config = dict(
    d_model=192,
    balance_bias=False,
    norm_eps=1e-06,
    rope_fraction=1.0,
    lr=0.00916,
    weight_decay=0.0,
    final_lr_fraction=0.0,
    seq_len=256,
    doc_mask=False,
)
Below are experts of layer 2 (counted from 0) of a mixture-of-experts language model. Rows are named router (the router's row for the expert), gate (a neuron's input weights, with its number), up (a neuron's input weights, with its number) and show model dimensions 0-95. Each number is 500 + 40 x the weight over its row's rms, rounded and kept within 0 to 999. Numbers have three digits each.
After each expert's rows: a language model's description of what the expert responds to. This comes from a sample of Wikipedia text that the model never trained on.

# expert 29
router:477482431525509532463512529435490538494494482494408557483489511494440549531492572473454477441419520495433465499485479449507474554506456495489444488473513478467436500467492452543501523506568462483551460493443496441564469533519490474421517585473490497470491477509458476519527544536492462452
gate0:435509499446513536534510485481496471467486454551517448500450419447497467508555527543495420466434509561470542478513422485488527562456602524523561507503531463577513450510466565480497492529536532475489450473485565532512490460511462515425499518500502481500463432574485497534488495456455371519
up0:499450594528474595491541461491526517464511533482483489540498464547456457580546529487529480534482477499512416536473498454491459495519461591489474562490516470486458515501548492519443504497435453513499561493522412442479499521526510495405536489408490425446530453474550503524440458486474481542
gate1:558530508477521508512412463461532431542439481481548541521526515452473579412524552464498511500601462501519430452510496472481564455496479508552519490506544551524486509557472474535425468460521472478365493485528470527536565453536550398397500523444532533466487488459507451534469524550438533491
up1:539498391470488510475402466533517511523427508560527489450494510448501498499528485421457483475528547439528467448474438601476522488480507458500505449521477504506456482535555467557518496510477504564491478511501533503461401516493489523426509505495449513491519442550523489465485560488536504559
It responds to: Spaces and common nouns. Bare space tokens before a following word, as in sea slug, plus short nouns like water, land, car and infobox labels like Website.

# expert 21
router:461437558459499487595490507534493548454556530512462514535515480437521502529441513541488536506552463499534511466460497578522545481458489496511494432478470465486517475479488534472522473430512455581500480518496533519566510530465517455409558508488452497496509458488506575475499516546476522442
gate0:460433553554480531464588445420485504491603573486514558545517488437507512420436448524533486513480555607509526502487505483456547513500545535509500503477515497456480502463554487461507488468429510535386447577487466431518527515572507484538486469449509442548533451441490483472445458530514537501
up0:472500441497553506455560466488479473492485523474477486470475511498483471603473497538478563542534480475536485521465449476522428506463512501471501538419484475518514520451487535443514481517549607462496482485484457505508441449521510473545491537487529517504448561522507506595532508538415462505
gate1:498494499543495464535420449474512537521502488479546512548488476476451495520501470448460429503529531473448495445513437473482594527420501560562477468481599465507497498451498468458516524509564464498512452483429466581434504486519517517518470535527526437498494541509532533504451509531500519505
up1:498541463457455532456558562522470484545528434497523492442576422546473445454464596535582498531531510485437524479503547519457590483456511413477518510506497528494517491481498546504557517561526599462552522459478476546415481497537490554536519567472485497546514545491509506491557435500522493599
It responds to: Coordinating conjunctions. Conjunctions and connectors joining words or phrases, such as and, or, nor, to in from 1987 to 2004, as, including.

# expert 12
router:536481544543525529509547481597459540468518511479509442497493415435496536482530508547448500496526539493559536545496532477462474499575534487484470470503530522475498497519468520482502503488545482556489513543565502550462495495532531442531508497555560573458469559484510534531466474473498483481
gate0:514475465462444496528491498514555538534493484506494395485488426482565534555542464463448457480478467541493562542491473539456554577499496539481453482523468444479492547488505480536533508558510497522524472482531517539508562545458445510500495513499525515490611517490464463505471431559492573533
up0:482573438484574499517478495382589506552451479484485546499465504500454574518543486516465484465515437492537436466382517505482454456512546520495528439451554499531507494512512534510553501513478513520474509562536509480443469489542556544550428491483547479540512553479484431548445504499470537450
gate1:482509411479547558464575465465498534591503542448534460531550504506444495502444517454572482455508472604554552525521420463485455565531404464569483483509464542491532504496538495533520464530569477507488444550525468500480459473545514496460494583538463513491491460598491519483511523462478466500
up1:505443484434511530483530532544501449498526510458437545560574523478500483472504482461509497573528541590516547510501441471490441523488490470557504522478466447549491461479540509570546452563442540463568472561511478470408523447484534596530491489512474446561458522472430487476495501488452564449
It responds to: Of and prepositions. The preposition of after nouns in names and phrases (Museum of Art, field of), plus in, on, for, and -ing endings.

# expert 26
router:491440551486482518540471434492539467518540588530451564487477538465531531413535456506478478512490490479400445485529474522530459549483551494492507581466507462446485455515547493472482471518518512511481516488539518509540544547453581479538460513484472473464526547524595491470491482463374460487
gate0:488485488431519405478448507528509470517536581489488502514475590516514518480461531472448514451537483494542475525434492548493484496571460494504544485564467490551521541461491500498556559526536524434434507499409409553484535411510460535582470568493446508514482532555494420558479493477546402516
up0:523506553477500440523490499541433460478532537436483518539501532472520589511444405471505502447490527543467495542476479445482565461553389438499475384476509487499551456525479519536498437523527515520564549505528460530480480523510476484563519487546544446473532422482542463443556507507556488472
gate1:492455474466474451443435418503524404588549424537472479431531530506443470406397540516531556468556575429483423533530473536453531492462514489554491550596473536481492466485476596490495496522521468479501465513538495498458543512486499510525508441540532525504479597487462476509546586468553479515
up1:505501491494530482449502476531453545448523557566462473491482403485489453411538473526497556477518530488540559504558550522499472469518476446493527468461395493449519470457470504490460486373564504533477531481543461592539506451432502577492494514556447457454513467545543540451519495513422513538
It responds to: Hyphen list bullets. Hyphens starting infobox or list lines such as - Born:, - Formed:, plus word-joining hyphens (fifty-four, un-fun) and divider dashes.

# expert 34
router:476530484418413418418480507482414562583554473512603511498556511577466486474463542512490476514524453466435502465532541494540516466534466502467514537513514529558571484481543476501622469498429570433482506578499520509519469549575475497530525453520433480517482510483508508508502548460507476509
gate1:457500460535453495459512552482547483443517494505518540467514465445511497496528527488464471493536507480481436541483506562485498467576571534540481498525491449505598392468522521526524514489499496470424432447509521531487488570423562567537586533562514572463528522464511550522516418524511481437
up1:417464461488456584514569498514531509477527534452551478510516483457544447470546493510505559474472514534504484579417535532457507492462523512504535529517495535461590518452488500509512539500562483500480489515456521514564522492460526511449533459490553438504454498432519545438530515463472496495
gate2:518502500458504465465518490463553494475499535498513425537468513556494443520514460624468487424455509490478450533470488512565483443484488570518446461501477584498521489553514500581562456550538506479521436513598464538459557534513498495534558509562573467455561526494528511472484489570533542431
up2:422534507502604453499515540508534469468512506484622445517474453584493581499482561462466496563513495478512539520490549486485515586543520521422479537609483528424484483485516456544526484493536555558516463507435486508539446511490522469472490540579486527512492500472460492491515442523535485525
It responds to: Surname word pieces. Later word pieces and endings of personal surnames and given names, e.g. -son, -ley, -ton, Krantz, Whiston, plus common surnames Smith, Jones.

# expert 20
router:583522475453503516460468487438490527517507529518494502464514525535400460394475449549495510468586462524441500481499517536515504494510506517435566567542577455467467477446528490502487439497505467498543484534460472456589529592382408496495516543541433474486484472517490532488523472449529501465
gate2:539537463484416482515495474543462497475502533488432515480521546469452512567557517536412457575553440448504500600515488507554514514489499495507481560600580513471471445455520466479493535556434533519567475499563477521518473519434511539517475520536507491526481455480498534485494504412465488444
up2:531501424559529501494520522483514518530515468457460452541514464534433455513506445417550448517495485486451474505455428525483490480507508459469489510488502485550513481415539522583512591510533567420546477474502557501484502472516507528498570519391448484555561478423541473488422487453523536495
gate3:428511478444515471550490496484551448531517529478510461459586545552521493508465487547464501523515482509515437497532529508457533526498381473550528488626526487506449482449552482454518588485503419509496488536473522529529497452470486536492471556471442470457538464471442490551563497477523456473
up3:570481536457518533501513520528474542458547442515422458534510546552504482494510431470457502585449561549555448588589501487475577434458598545409442498461534491477515416504490495504403480540522515458507557457477451442513478505524533479463507455523532490528504536442536516560437471462493487452
It responds to: Media and arts nouns. Nouns in music, film and television contexts and capitalized title words and section headings, such as album, song, film, Reception, Queen.

# expert 10
router:533550477444484559501477506495582523469505482476552523416492568455543556449451546538503495502444441482505531455497486415486482510442546430542499502425494431541479537458490540459419496515492438542501439493560586497498486483512522489486495499520516476628454478482461460561489513513460481426
gate0:453501452565505525488495553491466548537482495502453561458471543496475579482464471553453506495472490548510524523520470407522489533514506469524470524550424447530444465573463477508478494486508515520534501480538455527513509432517530550494537586453534547506566555490569548480522582482426543502
up0:564584556481542519510458452493516530466485492524484472515446480459575471570496491507514521485485445552573457509524468528446474534461464482483532557484432498508513501494489509547560480514472412493499589522486529511507515497502481451521482531526510551381516455554542493447587502481450459470
gate1:414543546493510511544519492503578485496504472524432461493515597534448527472513554513449492522398569476449523436494507522522531439530500479482433446545451527560519521503498489553496510520471456541448483521499595444533465450510505537472445576531489560500538469472521473548489509461488558492
up1:419482480435544459467521483555495475474481494477466528526470546472472481495510461563545485508463546516528451580483541466507509561476498498537440508444535470485449513488440547550452527506456540515506524522469476533482512550557525411443460572497456488516496521501521501567496489507538487443
It responds to: Table pipes and rows. Pipe characters opening table rows, especially header rows after a blank line, plus list-item hyphens and units like ft, km, mi.

# expert 14
router:463472492479493545471494500514478460432520522527474492557456523511486488547571536561570482561530467495519445510530504472535441502493501502507496526498453481476486471473514440465499439514519488525580524572517501472491557467543495459490462467484578506506515432446533513508571456567483545488
gate0:522511453511489556478462516546574500611440513481527473515436515469499453537521582496570443495499523490449446510483486424465488523505495449449477427513545516487477466506420594495470509518406500534523523495475519441451454494429538485436497491477575451524503529478508489475559507562502435492
up0:494510546410427404463469495529465478535530441434552494464458569470517475441520529531481554506472423534487534561412526538521476478475485531501484451462492474485484557468451498533506443500506476586481501472493442527509469525509477454559540452488505495502598559480478530461488477514536453503
gate1:459481520483487550557452580512504516564469533501565454488563394520580508534549503547512474437481486510430508461524494457567520534572416515475490470485519515517455478513497595542490463519469467506522529478491491483543526494520459482561451519517510427531496495518474487476507530567571576496
up1:482540459534507566516548559469549480461481468467546511486451485538500433511474475555517458500536429510487565435436474496523474473502539525445419462460495467547518436439499537532479550525490510552425506544483507529515513551497393430515492504536504578458487426508468459549511517522507513589
It responds to: Commas after intro phrases. Commas ending introductory date or place phrases before the main clause, e.g. In 2006, On 5 August 2013, plus by and with.

# expert 32
router:505475430538479485505517574573540447555456508457541496529479444501517495515450513552498533524506497456528492462539480468432555490474521533526498542446465529550499581469476566473574490493525594490464517460493452479511470540502460577488503453533466550424563520522497406454412526462504497480
gate0:480508526528486493451520520542582494556460435477503480502488623486443487505481557491500473562534526458432569481473538499506498450518518506489543563493517479543506482420544503489488513512484547528522471535602481423484565461463537460538477525489500473527466502600503504526429571520522577475
up0:475462515453491515515523516510518531478405483518502538491491508526469494471498535565526481468572510498457456531560573465463513470523546491550498466562499459479555491503490552523459502499506514489506556477536428597493484520527396486481541462482464516480535481590516565585513585549467475497
gate1:498460493530519486470604535564504531520464516467565575474489511561451537464454504434525531449537533488443503517543505510556456513561492489507507471498495435512558529462425482545547397430442559481515501442443505468464469544468494475519490512545499516455516463514452481535447479515548512526
up1:549462514469519454451469464467423464531525468495515493454554503514545446444472422495490541472504505492534462460556465440544500553481533444537505448499469526467469487487563517467507533439470534523547505525515529501505527584536596572553580480518513548487467499496416526526519414494481506517
It responds to: Letter pieces in names. Single letters or short pieces inside proper names, abbreviations and foreign words, such as S.p.A., Eisbären, Khemka, Troll.

# expert 25
router:434574485464520566500480547533443504511487442471432500486513550461512559484532491518566497533426497505525492500446488500531490502586507468438508529543445478458471566465462464481462471521542497481474493434545474532476486540484575479452402474469527514484485512503436408595513526537471532545
gate0:473539492480513479482467457495464478574455475521525521435544449434509518475534537483477610480477569530542576491520480481507489603464539568541478562548490429543444479502468492518477543528494503419492471483519529497570512518491565501515525547427526457429532489542465490411473426561512515550
up0:495468458475497489442595520483496488542574535517353519492479481516523443535429507490468490541492545446505557416477457414407568558503494493527533492506499516502504510494506556503508496458530436480563512466459501473528575512440576535506447462504601500477538494449520507489569597505508470533
gate1:489544516495427509491486445542420513464371502487503486516437491475549500527498465544432580516533450535569532556498574501596460484422490511520522521442487508578489568522492485513520472529455536456511490436489534522513500439520495490484572547455564505556544472537454479553478513508494461512
up1:568544566486483420529545471476534527458485499524506461423545571475527496486453512490453502412507414542510474508554489494537572519522501472515472469508484464551537493447454526502477473533550474542528533482445446563430519451475525501517486507576490492483546458450500493474498478508452434488
It responds to: Dates and infobox delimiters. Month names in dates like 14 October 1947, plus colons and table pipes in infoboxes, timelines and tables.